python train.py --n_experts=32 --d_expert=128 --d_shared_expert=448 --moe_layers=[0, 1, 2, 3, 4, 5, 6, 7, 8, 9, 10, 11, 12] --normalize_top_k=false --scale_expert_input=true --init_std_router=0.0144 --lr_router=0.000936 --norm_eps=1e-06 --tie_word_embeddings="early" --max_grad_norm=2.0 --max_seq_len=1024 --train_tokens=1104000000 --max_steps=12096 --dataset="wikipedia_en"
Below are experts of layer 2 (counted from 0) of a mixture-of-experts language model. Rows are named router (the router's row for the expert), gate (a neuron's input weights, with its number), up (a neuron's input weights, with its number) and show model dimensions 200-239. Each number is 128 + 32 x the weight over its row's rms, rounded and kept within 0 to 255. Numbers have three digits each.
Before each expert's rows: a language model's description of what the expert responds to; "comes after" lists some tokens at least twice as common just before its tokens as in all text. This comes from a sample of Wikipedia text that the model never trained on. Tokens count by the router's weight.

# expert 14
It responds to: Line breaks ending list items, infobox fields, table rows and paragraphs, often after a semicolon, closing parenthesis or pipe.
comes after: " |", ".", ")", "==", "\n", " ="
router:124108126205143115146149124156122139197126092159136108126135049118107130118144156154109215112133110115124131140093131114
gate0:106072120106158125093105124164133088118140142087154138155162133109205186140139150134090118147135133127155083088135140092
up0:102084099031123225115182138136052142164115145106132158140130114158131150131094134120104144088135099162133122123097161135
gate1:139075127136128119099111122158139130134108131112148103113166139172098075150105118121131113163133122120149110089178149064
up1:181131074084164195115086104143192112106134126125097122112149088160102109192173129120105150096119049079161055114145172074
gate2:123086183123145147126116085151097138148142102116154133128152113090126080130137081094107172154156121104152124160067133157
up2:145145133167120085143160149101091108145133122148090107110056096084120135125116111157146045115107099101104085097125096169
gate3:099076086115143177155162092135105131194126087150129158178124168176157083113087173104132073174118151109099116139153114151
up3:077192168100132086136088172125144174078141130086121095111153118076123131156171075133112124079171099167145172115144157136
gate4:082129114175121157130152099144125113142108181117133084128106119114126153175160052147141105145113120054101124121119139126
up4:114134147121139145112137129093089119124109109151103190131161078109097082085134166176143117124125182200132119084127152112
gate5:177091097134165127115212087128125122153141178028117088126081143170157116127112139133118078141148113129123173133120118154
up5:103155155172124129112062121105103123102145100115132120145135129144146130093137120176169158087094138184176118118156156095
gate6:115098144126048118134161159222160170109126100145107136135101105156134075120135082095125136115166103202179138146114046135
up6:182102107132146178156083166130067091135117145128118223114131158149133190107145143131121146179106212087112114107074090111
gate7:068084102105118175118140073141106145175150132157159167180066097129131156127118138164110069112135163106124167142139084163
up7:152149154102138107129108200072158154105101097122078115181161105172167132131098164059108191113138099111145186135073123130
gate8:210140163050143155153108124153156104136074113168145143140077127176135126131190175124099127103172123093127164100110148140
up8:099128184142077126167178089125136108159128118100135140138174061096157064104089106085162134122193145181165100133111136156
gate9:076116128053146181140156210115120164070126108124141114105112138146112070117153113154120096093155158164141137112145180191
up9:121102114053178130140165160147106155096109144154088080139151135177098093072153112158079069075160147124093073112137208169
gate10:142109138074126154143142090088149087093152103086124158137095189129193125187162156119109093124146176075083172163132145215
up10:130125081040056091144096090083098101120097099073127211112138130091144136175147149105166089135116096100097155139119132154
gate11:153129131196146111144136141094176150142131202112186139173117132188137033123157094122121107116160118119144165125122102143
up11:156119121171118107162158116116098170119099153137105135101193164128145082085089152128167128144107127098143134127118148163
gate12:098177113194166112157126150195134129171159097124134142100141098132121140187137081136118120133138122104103109138090143144
up12:161101151117151125081183120177106094053144132128111157116113156138090143125127176136133124143120146172142133126097141143
gate13:150097127125108172183148069117089152156157146150082119168169115106113161163197107151135151113199156163104129100115127081
up13:177113088116144147188099072117108195240085168107121056135177091097163149105163111146116160140201114188116118110118135135
gate14:181123120131150190078076130069107146159105108115226132141185129075129139122099172181108154119183148129092144130107106105
up14:151116139161099195124048127089124165170133108116161137081117097105122170148104159163123147081113175105098155142132149074
gate15:169120145136083153141145050098171094113143118172107212111132108158120149138169167203205112088183116177130131144107170109
up15:162106159114044080157137079124101100134097144150082153142142066125139130123136137207167121107105090132118092126131113120
gate16:107124159184144084161137136111096126056100116147134136106105099114148102143182107167147131088170166102152188162177196104
up16:142139117077138184168089126119157135130157183133127096150148115109113152113139131128136125132131147102098122096049092125
gate17:137119149154100100120124123120084132118132075083179093120129093119157137167165066166126129149148099121092172114110117146
up17:184135137070155127078121142177092120114145141149157109114088147103077107058177099107132129117165102122153153147121116116
gate18:082136091142132171117124192096058107151092110167142163151136155170097124198136113133145148161114138136064151167169133168
up18:132114137110119067099117129109191096117140145145117164138105092078150059117113174130038088113102171108123165127090116142
gate19:077144135161144181120128158080129142129140072123128120109158121153088108171139146159194134137087103121167102116050188208
up19:137111104117115124105104149166174090099100137177153113161135119125193076144125101048112153170119144141107114150198102130
gate20:184134154107113157142153100141130084086138106138157115124127171091120107113159136082125144164135191140140118141129155143
up20:204167106113074131112092085150160097120096137127145110039145107076154182149170170131088169157154164126111098121174145140
gate21:187134097167109108157106192187123127108109157101127130170180137145115115094130134193138146178099196193036102162121129089
up21:206117098143063125106104236080133136139181206102154135085087071083171098076148161109095119130146116168094134145108171119
gate22:101134179166127126145115138139084137100096123117145182119175166149191091094178134162164151077104128111111138138109152165
up22:129159132142146201124118094155078191092120173140082180100134070113130081121165125104139114123081183109143135182072064138
gate23:133153151171138129118145125167180131121144093109168130200103173148125124105126154101136141099181149171128099117166143134
up23:128095156141135087153184154183120118167131120147180100145134176159139123178154191120142133073100189134095101081179092095
gate24:106135145085115165176104106140096164167116122096095103142181153128106173136161130073108166125148118099092153089083103120
up24:117063113105144177131104130096093075122190129112069118165191108114030161182128122059081179097112117127117155132161100158
gate25:112089171111165157159218164140124179121116169120134152109115126153173051115160046124112131152124126185096121126112135049
up25:146138144146133197109102144138139091100094142117140123100107084103057168123146055119109107141084095106129158133130094147
gate26:217143112154102078100137117158168117109116120092118107105085168152111072131109154134126135144174144138111150148126084113
up26:145099141123118160163144133143126150079116105095153124129098196150131148090149175188142117081100110107106113104149131135
gate27:130143128169158142167158126095156058137157117138113183148100102160121077190091080088129116166151112143127120145093145161
up27:148061080122143135156092179112197142153090093164164121145107117188106131149162029092161151122168137157091117143128132102
gate28:096093206118107144100113146137124067096106133091145129154180083160125086110180135121182126098145201136101182143093091147
up28:101177088146164177163120128094147146154112096150141182055137152137175157153113172146143099108118084126145119130133124180
gate29:124152141114124118158136148098043095114140087198168144166094177133094117176115116139121141127122111208098143151110136153
up29:080175138138120174101110081183125139113152146155143106168171090114138095142173139115155116137181151141139144195113103089
gate30:143047112124130118074112096125066162129103113119141118137126136165186116080107172011168172196154089094132092042121100181
up30:096226096138127136171166124092152108097204163134137172148115095081096136180132100218092120091101156157143152220131093078
gate31:108125100147084143132066122134116108131138103130104105134103118106050139131128159045143127100133198110126151096097195110
up31:058184109114109165170118145084153145103098095086131110155118112065130176158110180099090095114120124064142161085078171086
gate32:049155176123124159112111098161118138134161134097157123145142144137173112117151129088115163131138133139091098157082093098
up32:141170158063113150132083059089153101213169118119091105102122096107114171133128065152134121121146172130139112115116118100
gate33:130133127120065161131210200156147111160129125163076146168197089122110167105097135156128111168150156186058146073103108088
up33:130099135117113099117128072138092135121150135140185113100094153137120072143145067106085130109142125116134128134169163137
gate34:133090126133118159172143076174105150107089091063147071127199169161144123098100101128123200115149180082137118132164094129
up34:129083159126124112195140068185095159154082116063174072092192151158103192143129148111149159104125155141160163112180123115
gate35:063130137181145074122136137176071120132041158175125160099092184132221105119118144194180123197140132164115185072126132084
up35:166142119088116197111146092062147127114188121124130136134153056133077098122110120110107116044087123091158074174091123130
gate36:130094144130103144183132096118070155073136172138135130199138073155181098146148165173159170171158159110128153177101084122
up36:170118136108101190188113105130116162042159162140120136177113098175123147114175189179100129193147161144151155112117093115
gate37:180106100091091150148130092140104144088133166104164085093152124137128093139170141159081105159136133177134124165102124135
up37:164100126125125172133106052183117115074198139151165093112112140090088112112139105158081139112081148107088140138100137101
gate38:104162163129131160172183137147100102164153123146068070151162174107127106124133170203101157147134109123093133139175147125
up38:090147146093124180106173124167120118155105139157082098142170151068139103083133122163119134158124134173170147169195102092
gate39:173134097123121170099071132127139099144105119149177133125112141129119098163127125159136052131179098138082147116120146115
up39:114116083152114164091071124113117158134072108130174120166096110140155153169109101100172098098150112161086127092154159116
gate40:097126126100162212146086176180115149085168078146170105154140164139091161170126104208112124128085166118125153164080087164
up40:103107129121192137113120200172097098084147095136125106104126147114126135162139110183143160100122152092136099110117122101
gate41:143129124153144119117125139155121144140124123101139077140145126187152104128111124147118139121128140143147154187143131160
up41:097132117157116136103066118089113101129128149118103118078148161163178071132172162181158148118125122073088115131165154122
gate42:109079154125143145125182050107121095095153103074170102147073110145116157195120120171104104090129081110115115104139107162
up42:110127185161119136131124134126133118135112120131137112100128086162136119093130091162153177109206084131133105110129120163
gate43:107086130061135169079156146174114084081177116119100110121172180184102177133068098129074167154115161096125147147153107137
up43:123154149098118113095109135151143103159056151139107122135102175122114174099154152106170148197130120155094175205099116159
gate44:163097116135108162132118084160106092167061113144050176164181163188136108137167157158171076149107091143133143095116144103
up44:103106166106139142163121165090112142177173106104192087138104085191120140131122103111098117092151201120174074148194094132
gate45:126121137170065085091132105152130119114123161132155134115128108161122090112120155109125122119163106222159078105123116120
up45:120087132093182125147111118182157161112177115102153100127145089119097093142144120141131131111095141112125186151130168142
gate46:145100159073088078120134126030089149111141136135128106156110136131131084120122112172084085113143121158140175137124105106
up46:151093144073080105150128132050088167134157151108108092105137132158102151156164113196160105165121109101119189086099154117
gate47:160160140110106192141175109137165104095139171170045111127094124108135117164148114163168097189119127134131142077065112114
up47:113075105133093095119142121089180151127121118123136109137103117100109126126090098099115162105093185153109130112160126196
gate48:187060151087174159111075150169160149121162163121095149115153097136114111108196138078117152122163116132112114129139158076
up48:141130159109113175160102058203166142165190103133117172113119088131152091132145147108136168085161123083157105096132165143

# expert 1
It responds to: Commas, the, hyphens and in, especially in place names, list lines and citations, e.g. California, Irvine; (Distant, 1903).
comes after: " of", " in", "\n", " to", " on", " for"
router:156153121196134091110074095122125140162166111126123113145122060115124123115130119112182130140128128112127121133107127156
gate0:183087112103061099114172109058143122157123158130128129160115164123113128078144145128152143121117171150114107190134180147
up0:167150114089122131095116136072119169142093102099114098102151142103075178071142148132116119078164157095104131136111100089
gate1:079074170128160141120139106154100110147078162123151129148111069095131133134105121115115066146114164177137084129079123115
up1:154187125128100057117099152129166106090166073149124091089142181145102069106126115178124174112161107163143185188169090158
gate2:159173103134148173149127120133139120113131174162111085106110145142149166096160102128166126126169111169131119109119062130
up2:069131119156130069080145141101095136122072107082169087166123113167128094142086113175129120137128150142137172153146165146
gate3:122133119154142126110112168131058131165077128155108135097111096136136111073143106147114099126138076147100115120141092099
up3:170119109129095142131094109175170147132205078149160157190116146149116094155123140133111173098127139155097179152118154134
gate4:100085091151106185105191153133120092103133158085146075156089142164210086103184128133144065121130139108145152119077147146
up4:108142128128146114142087068134161118163131098169105217093131126115071113131080142126078172111160063127147119183188119096
gate5:119125068141130177140101075107144078130176136125114168147161128085068194166132101075137106196102102101119143129107178147
up5:079130093145127143135119086139172110103164170128116153119155120099115210153112135082121121159076089101141127150108186152
gate6:124101146069115117117145127108113150138138147161138098078191089151123129122152081123130096171134213126117098133064143145
up6:141083181095147134080112143150122152157150107111144099078105070129175125133142123109114081106162156125062171140056192150
gate7:093121159103171168122170102120155128129135118147103113154179140157096108151159141083108111120106064155091111089113124173
up7:095131131103133159063138117186172145167145068141121152154125168210129110116138147106119130117123094105094079135085169173
gate8:139133124118087126074137117079162131143116090146140124195068086111089115150127076152121125089123121169131180164082136150
up8:137147137156069136112055109069093172155128114115138116166113123176137172088147110145141086158098115131141174115164103126
gate9:088184122098146124196087118168167142141121117179156086143174089145087147129142128114116153148144129149099176172142123181
up9:127149139150158131116156116148106093118083116104169122109149116188107162076082080072144103139114124091144092102090128147
gate10:070156136109164154105151163152084135107211122150121076067143219115153082162136072154148068167125159143102160117134084146
up10:126127157133159098110144126111094139075180132130131082141150142117151153129117124112101103213134145168081189120158124154
gate11:160126077099150124090158140091103146098129153085135136139089149157123126085174126127140115141153181174135165186093073140
up11:095147137165112165127115131120116086138125120122101152147176129126157119106107127077130139140140115069123110118113194172
gate12:153140120087152140131086081114089089144083118130107113129092165124144057179076070135170069146104082092136156188158165123
up12:076132194164189184106132166108172094176114135142102142098185144141124112125133146121103142126101115108144152137120109121
gate13:093119121120142093080182125116065148161117077075109160163061105094150122123128143212110177141121114095115139158151119088
up13:147111115128069153130070152135114106099153164143111132122165129204157141139161125147149114110077107175159111123117120164
gate14:159088105113167143103144099156092087071165127136180068145148082121201110063124159122065119057108132162116149143111114150
up14:144148140158113092145110135150144121146155102137109178141088124108136103145128131113140143178132144071152129060137122086
gate15:103132020099152101102091128159156122110178175085082161133070143092142171136073171147118101122128163106108199122171136108
up15:158109099099108072116026170103100169113157155088107137143098121135077121109146147130173132208172137095103214087196150099
gate16:215151106132132094117177166185109137084155142154107066120159097175112096165167074125168184101090161164186118134096084123
up16:045125187135124157119115054130130117114126163134149095077104073115109151102089201106124083206146158161105136109140151163
gate17:133165176141143133185167144137146116137119145151112107106119204181098079121143142093130137113142108130143141160126111102
up17:093103144157090058142110130081134121154108047107133133094144142088106127132128155104157099184131092117185123128125124143
gate18:093077118087111064110138119138160119082127156136089069137161127124119057107175094140180114121064129155134142136107092112
up18:114068124079105064128130115176154087085038157165044122139199117132135122132163119131131147089113109142104134072093125117
gate19:140131142168142123193118112104082103085136117110115119119081126140102085166113068067092144130168115081110140119083070140
up19:162141124159142100133153126118118091050116066111128151131058132137107112170124120077086150138114125104116127147129092097
gate20:138170109130121154099171133138096062126162127115175100134146111200147120123162084147075163170141141143149212065207129075
up20:132163108100133123117143120136105080094099135140160110156153179127116082141150118165108130162135103154192141109166103085
gate21:124130149100151167093174105127120085158139146151143125124115126116121125145161200114114148125162138165122114159098200168
up21:116157108113082084209105101157110150125147132165158110143104127093144105156096090124172096145122147097170144103131050098
gate22:081106131056131166152097096178107095080136120120159149092130093167103129176130115125165123128124160217116126128128116138
up22:146130131201092110135173132087123110147145140128108122187155148148181157139084137126099143156106075048132112100125129154
gate23:128175090197106173136113123155167156106159171128136110080129111116152144095161133080105137117137134139086104135105135178
up23:109095173073150164064151158170109087122058106153120113120129140122120154145143138114126139193117148184129191170127102118
gate24:135098211112134138131112120080106118091117145119126089095143130116147092127155095115084151167107138165155201180108101162
up24:211135112120077208161177172169098107121173080141153115095130133097119143142078155133173132141184104137106095109073110099
gate25:068142091092145134100176224096106073108141158135107166160114121149143114186092106151070103147155154117166107086166145089
up25:154123161144139176133169117191126182216164117115108129121143183085103141166111173149122185169121083151109121156116119133
gate26:065092112117136096146123055061122121084167183147135109126116189146150124109206059116141111120079105122172141105138149198
up26:097159157126159147123123214092094120083195146081121119138130111122122124138165123150109149154066126168135100130128132120
gate27:113075152178119137154145153161094168138134147133180109190178080090130132097098097171133195135160143159093121169126086136
up27:154164080080123124148157130096118131124097063154123142063161167180136105158203127100130087087102087074114161104123139158
gate28:145137134165124091101135190173078179080135092130137097121102143154126062127156131113058126167130137104137123166144132124
up28:122098113164113160154093138140209097167121121111140156139123135149089122160098148076154138149117094222144165106153138140
gate29:088114145153085110117190157195168123142089149178065132168105147150197066101105127110150129153192119164097089122147111149
up29:152188151132115122086053131127069167123126089153158113083115100166106143199123101135130147135093155102181100164076149149
gate30:113104187147108147114113100099035141111116043135146164093103149126141036120149105171143108167134150158085076147160082109
up30:125123168181106141104073112071107143136150085144173164074101142139134123091134088112152160086175149141066079147114119110
gate31:113147131118108170169072073123090149102112123172162127061106104180125064079159042074099130100141081146131094093130118155
up31:132128079137130151127180112110161112144152095084098143160138149143172163090224120143094143171125077158095177192108179117
gate32:082156129127171141159147159106117020133145178115143129164076145161175064144116097170138138131117117121171155109182116183
up32:148103144135133196101101125166147159108159072159149189038170109156163177137141094062092156114088161170118106115081138127
gate33:126167163079155163220103113111098141080078210131093074093143102094103067084160100148138102127160138157145080126082112109
up33:174099158142114145142147095169114191108139157099121098110196102096093086121142088140190088140135177132108175115084133117
gate34:091122138098142118136101148131093126146133174153088146145140124157123128120174043086129135093158162142168157059129142088
up34:090128157121122086108079082142113140118083147135128129121198117171071088107194081054108121097164201227128173108115128114
gate35:131067135113107080070082123132073088149108094080146124135092151170186110139098184147156175174109123205137122095128183149
up35:147163062150133103120114132161112129162105200151134112207210117068124143144142160150204118134144141106138104084113094102
gate36:106129139094108194116125085146146063156144103172083132140135167114197146141162104150117145105085145110118150108098143093
up36:167110141138124064138099203125136232095085161115193079139099126086096065070138108106119106196110134174130172119121155131
gate37:160184049090150145110074120102119141136110126122122111133138111178123147163138121119144162143138101202125142164087146121
up37:156141151143150116169183175157158072146132125123125127143065104092190086151130151185163151105156065117118137083169117179
gate38:177170150136153139199093095082115090132134141152100078156101157113122163182164100082130108163102080163068175111107126144
up38:118122120099097150036160153214167128115118095149188178114150098160159087117094144148165152124168170149139094126104151097
gate39:178127056078121118102143160122164144108132098143060172148155178152177156083091115117157123162116115170126175157090121144
up39:048095162126080117144119107158111074108120169143172085137057082087129063161166104130098138153146128146116081127139143149
gate40:113155121108138097128068172077135049172168091156062083099117138119121169068155135170156096162129147115120117156116056124
up40:105120079064152092116079197084139062186152091114060078109110117164121165080151138153160104160143116114102117155099115132
gate41:111143158140140123184137069062144160131144173118135147131204091119140101159116116154134100107118173163120107148130148100
up41:125086114162122121157171128084106153102084139150135149144204146154188120145063106132144089146112153185156085170135144172
gate42:094076116121105158103133128119143138177180144144153109130097129179135154158183078137166143162108082174125195176129175108
up42:128095155106142105132105058141162124112126152116127118137189117136099134144135173150081157091083124117086139110144108121
gate43:158097155103108140135111119119090128123096132178130115089170182132108109113135110107087096146109160072087158077157164152
up43:148141116137125070134095184127116100110100105123122082149110143100139087061089101189106113173122158122104155107131130178
gate44:090095181086159148180139142056101086130115125122138128115147095113118112074129157136166147145106214089072111159119121171
up44:089090153191186102159169133119097125160085080091084126122161074090131131062123129169145157130111191063112155147127110195
gate45:110162108132144134129123181135118138095113149199160115084126168086088118104090129133134145145131123174094077097142133162
up45:223139131144101135189192104154117139123145143082196106153134090065101150157156105148130145117096055126127140166146124116
gate46:131190117156125182044055157137144118101132091165174135127082084202104124147130200123134136173094131114073130184144157100
up46:082147172101087102111154112034091131123157134134181154085149147167081116121124133146093115181067096093130080122108105136
gate47:093136090118148109171150165071130069127124100105113110099138108153150116124140104154080059153133132124104127153141124149
up47:124104101108104115127119112071121143156151154146116031118105120165162176150141136151122117114152121119098101114108146190
gate48:115147118082138176047060141138108134074159112118116125146109119158090159148116087108110105156111129186112143142150145119
up48:113157121137096161199225149127161119164087116107119135124149106070152087120125144148144156076183145042149163119131127120

# expert 18
It responds to: Wikipedia heading signs == and ===, table pipes, line breaks, and list semicolons or parentheses, e.g. ==Works==, = Title =, 𑎖;.
comes after: "\n", ")", "\n ", " well", " Born", "1"
router:165138093139128067132109087177144127196157122086170099112130077089120132118119134071166147130104102071091116120109095156
gate0:170150107148112148066102094165101126194133123128100107109086114174147090079121171163187172124187179113095133145087168078
up0:098099147091117054138190169130118099130111148185075118113127145107153093122114039143102078121162150089150070114112109158
gate1:163098069147117113141150174068089145113079121163097104161107165181164110153122122141152111112154164130106152191074140127
up1:122141094188167196131161136177186119169200131113127192104145103120122151093104092135083155101107134157141110081112094084
gate2:066152154121140102160155147148110114160142149141099153134103169157157076138116088193112158171125146152110159159137106110
up2:080135140135164128183175095187090102200141158183109123149094182171136154108120059184064152137153148144134143183155090148
gate3:121120100115150117117163161157142099169149123113110149121083160145138124138131144127122141136133144143120098082154162158
up3:121118111166108120212119055126055198139114098096166117127139120133126137075098138163072119137148088142091144131173089124
gate4:108175149106177179154111118123139114117149110079059191166100095128136139084158108113120109126071108156105175108120164115
up4:139119180103141177112121122089137132182131128164095120103140077105106137129083126131114147174185152131092145105127132125
gate5:197159150105125145158118166133112135104108168102157121144155130078140096106147067091141124142094139141105140119129179145
up5:051096194099144118119150083096180097167132056138132140131074138148131125152073104079160151119119117113128075119054018144
gate6:209103107200152143091077108109139139119155176112135139086139128134123076121155129111063160104106152126121130134126091174
up6:060137162124129130141118129141121162095164089122115158102101123168167206095128144117150125136115163108143126166138150144
gate7:136140168158169089111065165101141177142021111131162171185078063161121088068117077112140179111183131079069115137044139097
up7:102096160107114134086082128079153207172039110130138141133134087162158161095119152133159178122095142071074160152057190084
gate8:173155116182104103145143115146113150143153132176098127151110102120132091119144149154050120142191165141116133121121081173
up8:153122181099169133070141087119095141137160136126182123099142141166113190116086108113146152138108064178134100165094151110
gate9:101091187116173105173086109108123080156105136122113121150168116162092073114132096138131124165111189141117109149065155120
up9:147153079107097127116152123142123145117127131145118079165107193159160153166147177067138137147191133156112139118182123173
gate10:189038084196158171186079102187083160149164129128149166141109141166147108115156142145155158125132135167149126168153094099
up10:150150158158118068074137138116157095164111171187133104121046094157107150141149093185125155149120164099096105137086118114
gate11:131128137065140166204092085097119126198132136084126101125091107108151102111171115078130159122141102107138203108156171139
up11:168113188055121045072134195154174150135117184154109115125145166148190110138126130099105176131158102185125111100088096157
gate12:135165120152136133108122111112120133138104075130181114140142125122123101134211177126205131151097124134103132100080150081
up12:105178115140114177082174144108154073116122111125156133095103150153222089100097114142139137149075093077155120143147155176
gate13:163118107179129084153131147108068173134106143097112072089099108191064103113140106096124135119067110080158078100093140161
up13:130085178141166106065114096102126163140093114208170150144128189070137134089132115131155114131183119198106136127105116128
gate14:185178154085126136067175156084165160104132116140138108105103122128168112096132124111107117115157158133123123093148126183
up14:155167145126161146085138118163152122114159089166141131154096167122176179100149138107092119159125136049201073120134171136
gate15:172098103162087143188136078143128168131095132128196171158150111091162109145135100114136166151096147131116121118122146090
up15:139163121071137157193100171116111148131159076128104149134139057085074112102164081086149137120063117142184112170132114094
gate16:094117059052126129144152113112097120116116111128147146106145159152154139087131110148121101092103153150163119128117090189
up16:201119166083089176071094176126161136116195069134110104147110136085091147207080145070077107188093116078083124101110140141
gate17:132146180087145094128135163161078131127076140159057155099166172174143125088083181134117163120158153108142178141121152138
up17:157142138131168117086099150120113108141107097127142088160144161207145158071143160151136165150149139115132113110095163176
gate18:113097051156192135159109151173108056122183099134046186096133129109189098103119119186163088144123126143079108158135130149
up18:099125095111147121118148091118111153127180163149096143121085107123125044127138131105203112129120138083094125139132092070
gate19:142129175141105123123157146114142136155111130133167101093136129102160132131108135134123085121094140159156174154166143201
up19:136128104156200088095120149121088120139169127140094177172123156133101127095127119133107153154178163148080119142090128106
gate20:102114121146119144142139122112105098162083108107129111160134129107125047149140093105099117105081168159114128121111140225
up20:189174119121147152092116079106098133194151110139123137097168124106103145124157082069121064109146175098063096167141121107
gate21:116114198064142145129135093157156094052147115134135102123103101105112055124193123153109139126087126148117050132112102151
up21:115118122121177144108111178143089166161102125151187188150153181195113136083087114111163084122164145081117139137120119103
gate22:173166102145107121110090132100148148164118130132115100078067160182189073116170174130134122117075131116095181173127108161
up22:178164137160180140118109104082162132162091147123094118105125131140171062187143167088093133121115167109075187116133101150
gate23:095163115137172106099101127102118138101143188150164119223195057135122124150146091116166115130138174091166160068100105097
up23:206143159074079170100164148184088079174159099150126201088143150094128135084137167111115077164066151095149128180148072118
gate24:102140099169120166144132114138098109109142183158114201158126160176149085116164159093126116173132092192112164131046125151
up24:069132125060120097160188139087116218112152155136106217137167147165176075153151100154102110116079092178075103120119146115
gate25:131116146174123128159143139097097139117141132130146146134105100195146118074132038134161095147139168120126157191095185167
up25:147136128092165147095114226110094086153143167146177149123111151101149160143129151106152141112114121082145123148112124154
gate26:119128118090132073109140132100080102169139175116137146180135114165107094077106095182125153105152103139077132136090119163
up26:156105140118164123154128098132103110163106172088142143097143140200145104122185095154087154121124120100125119105120129162
gate27:118164091144123083049129115129096124134157152131120168092143123153086092169122118119138138218121159143151177129099156142
up27:136084122125158140160187164124167128095164121075214083098121133174117173183143152119153130104123066133134156148079070127
gate28:145142127125176140117078104147121122082126104137130167077097161173171102116178155151115152133183167110143135156128131208
up28:146144073085165130151119164171129107113071111103161171074103140129091133105156185132111075136147124121108103122161131150
gate29:176186071128106128129110165076144107149136049140113100097092157137124117107097109089085181157077084156088159104106120233
up29:139108074106152136098112172122146153159135064102122146149119165138103125103129177076146122098108096169139124142080145217
gate30:155111158162097102144044114086126197107154119138113104095103164194195126111138117134148122148124158156129100202124136121
up30:177122122118107100157085096090151177086106158118083136099128159159171169097151100153150126105141198144168116166124159153
gate31:139124135160159071121130096160112144081115099143163143119114082110067166037140093151117101163172136156104150139136133094
up31:142148135170146068102077130165110118134124116169159167122159141070153149066131097111121099168088125105158114081046231106
gate32:169155098082154141117078117168140175104144135100126124133111099139135082124139136134083104120122150185114127203135111167
up32:138105140065104157117076097148099147109146082106160081115052116110094090150151146121138120135118105107169089149123093157
gate33:106166118132147134101103126125126113190164125146119122072121163163109047091204105135081099147096162128187161103123067132
up33:139116149116061170138082097144107128113126155122139212100115105144140156209127117090126184100163103107085164143118173124
gate34:116151107143072122118156085192129116114156133126096152100146132163120098134168069167117161184076180117118161107153112153
up34:146138166183137176074164154118144129163082126137095128123144114119095198117140098146124159128146146074118120105123120154
gate35:119117177173118121136161101117055155103159103169114100110146123143133095095077126114123134124147149190124129145152124152
up35:102102172126132108109127095142087163110171136174149117122148162152069132164069147121137121089173077142140125129105168208
gate36:164097094165123107093068169160150115066128098144131147139176090125097122096201099114109170130124106119126112145100132122
up36:135115116145182082120114132166119152139092101168151138115194108129096140070167160092168136075182090150102134086125141150
gate37:160165165119155143113125178184150116113143160080133112148130065157159103123100144164170123112156127155133125156116128100
up37:149117089162090132105096124159147172078168110175154126104105169126080121144149099126167100139135136143126152135128103154
gate38:124112129116144069070169135149110089098153179174146127109084139160113094109146114153152108166112119160060149136179104178
up38:129139135127112163152153130086102110152110096106133133136149132099085195087119142095065144120090143177176119168104142066
gate39:153142094058104155122149118189054080126162124064167115173139092098121128135120138156103074128122151170074165175128144147
up39:143114135076101147144152144175101107153147157032145148168164069074115113134121141145106083137149143144051163149202129111
gate40:117161143149142072128175106138144115140155154165151107119104118168113136175103093108125101151132119161094180144138199137
up40:049115147078112062196117116115164184147065135089112112126120153169118079111100161107117148145113110162079188141140136162
gate41:122126180135106146166125113178140136125137146174133177159085135111155147138140063146129133094123105115133235126169160130
up41:155133170140122159159092135167158182099132165121119181161094095121167178189114103141174084096120108109119218067144117125
gate42:136075082107147129146131161106092105182142140119106158155111124116160123108136057103137135130100184128125134132153192127
up42:093176079144086185130119104082116211129110185132132120141148179158165079096185150145126173146148068163217158139116142220
gate43:099135104106084112169162117085141093176129134147146122125168084131145079112202192201081114064160146101143130168118152195
up43:146086134138162186131174201167113119079135070153110067124091149125132178167110157066097112096089106173113093085147132057
gate44:102136132078160151109090144120121082179113142137111132151128116152137131145197066147121167134154125087078171155086145078
up44:141142088085128169138139173182109127161098123139121153079184092127109132131192157159085172142178129059122106212105201144
gate45:123148148115161101142116087136159106159196152139077185149133177167145073139126141125121117147128101177111168125114141131
up45:107078118119124130179162194127123148117067108130154137115090147169088179125122134160057154113122136138088084104134137162
gate46:088148086127104161155153213167112133115110081097130224125091076158170031162113142134120076116142171184138148117136154168
up46:122119111152159094104094144097152108129143171198111090107056182166158178132179120115184109128140065091172140122119097151
gate47:185113186142110104081140159140130120158069154157100122089075130123111134122143094217090181192145156111130143175126107115
up47:150123162180165098108104181159154119116099124157121121074148083211069149165100078170088106095172139127089160107098126078
gate48:124148142103190115153210074149149153099096133120136134113091176147110095136201140122136110128141152162124127178139158181
up48:128188123129165103128144153058095176122113116116083140140130090094091112102112124070120148100135191087179158092117140148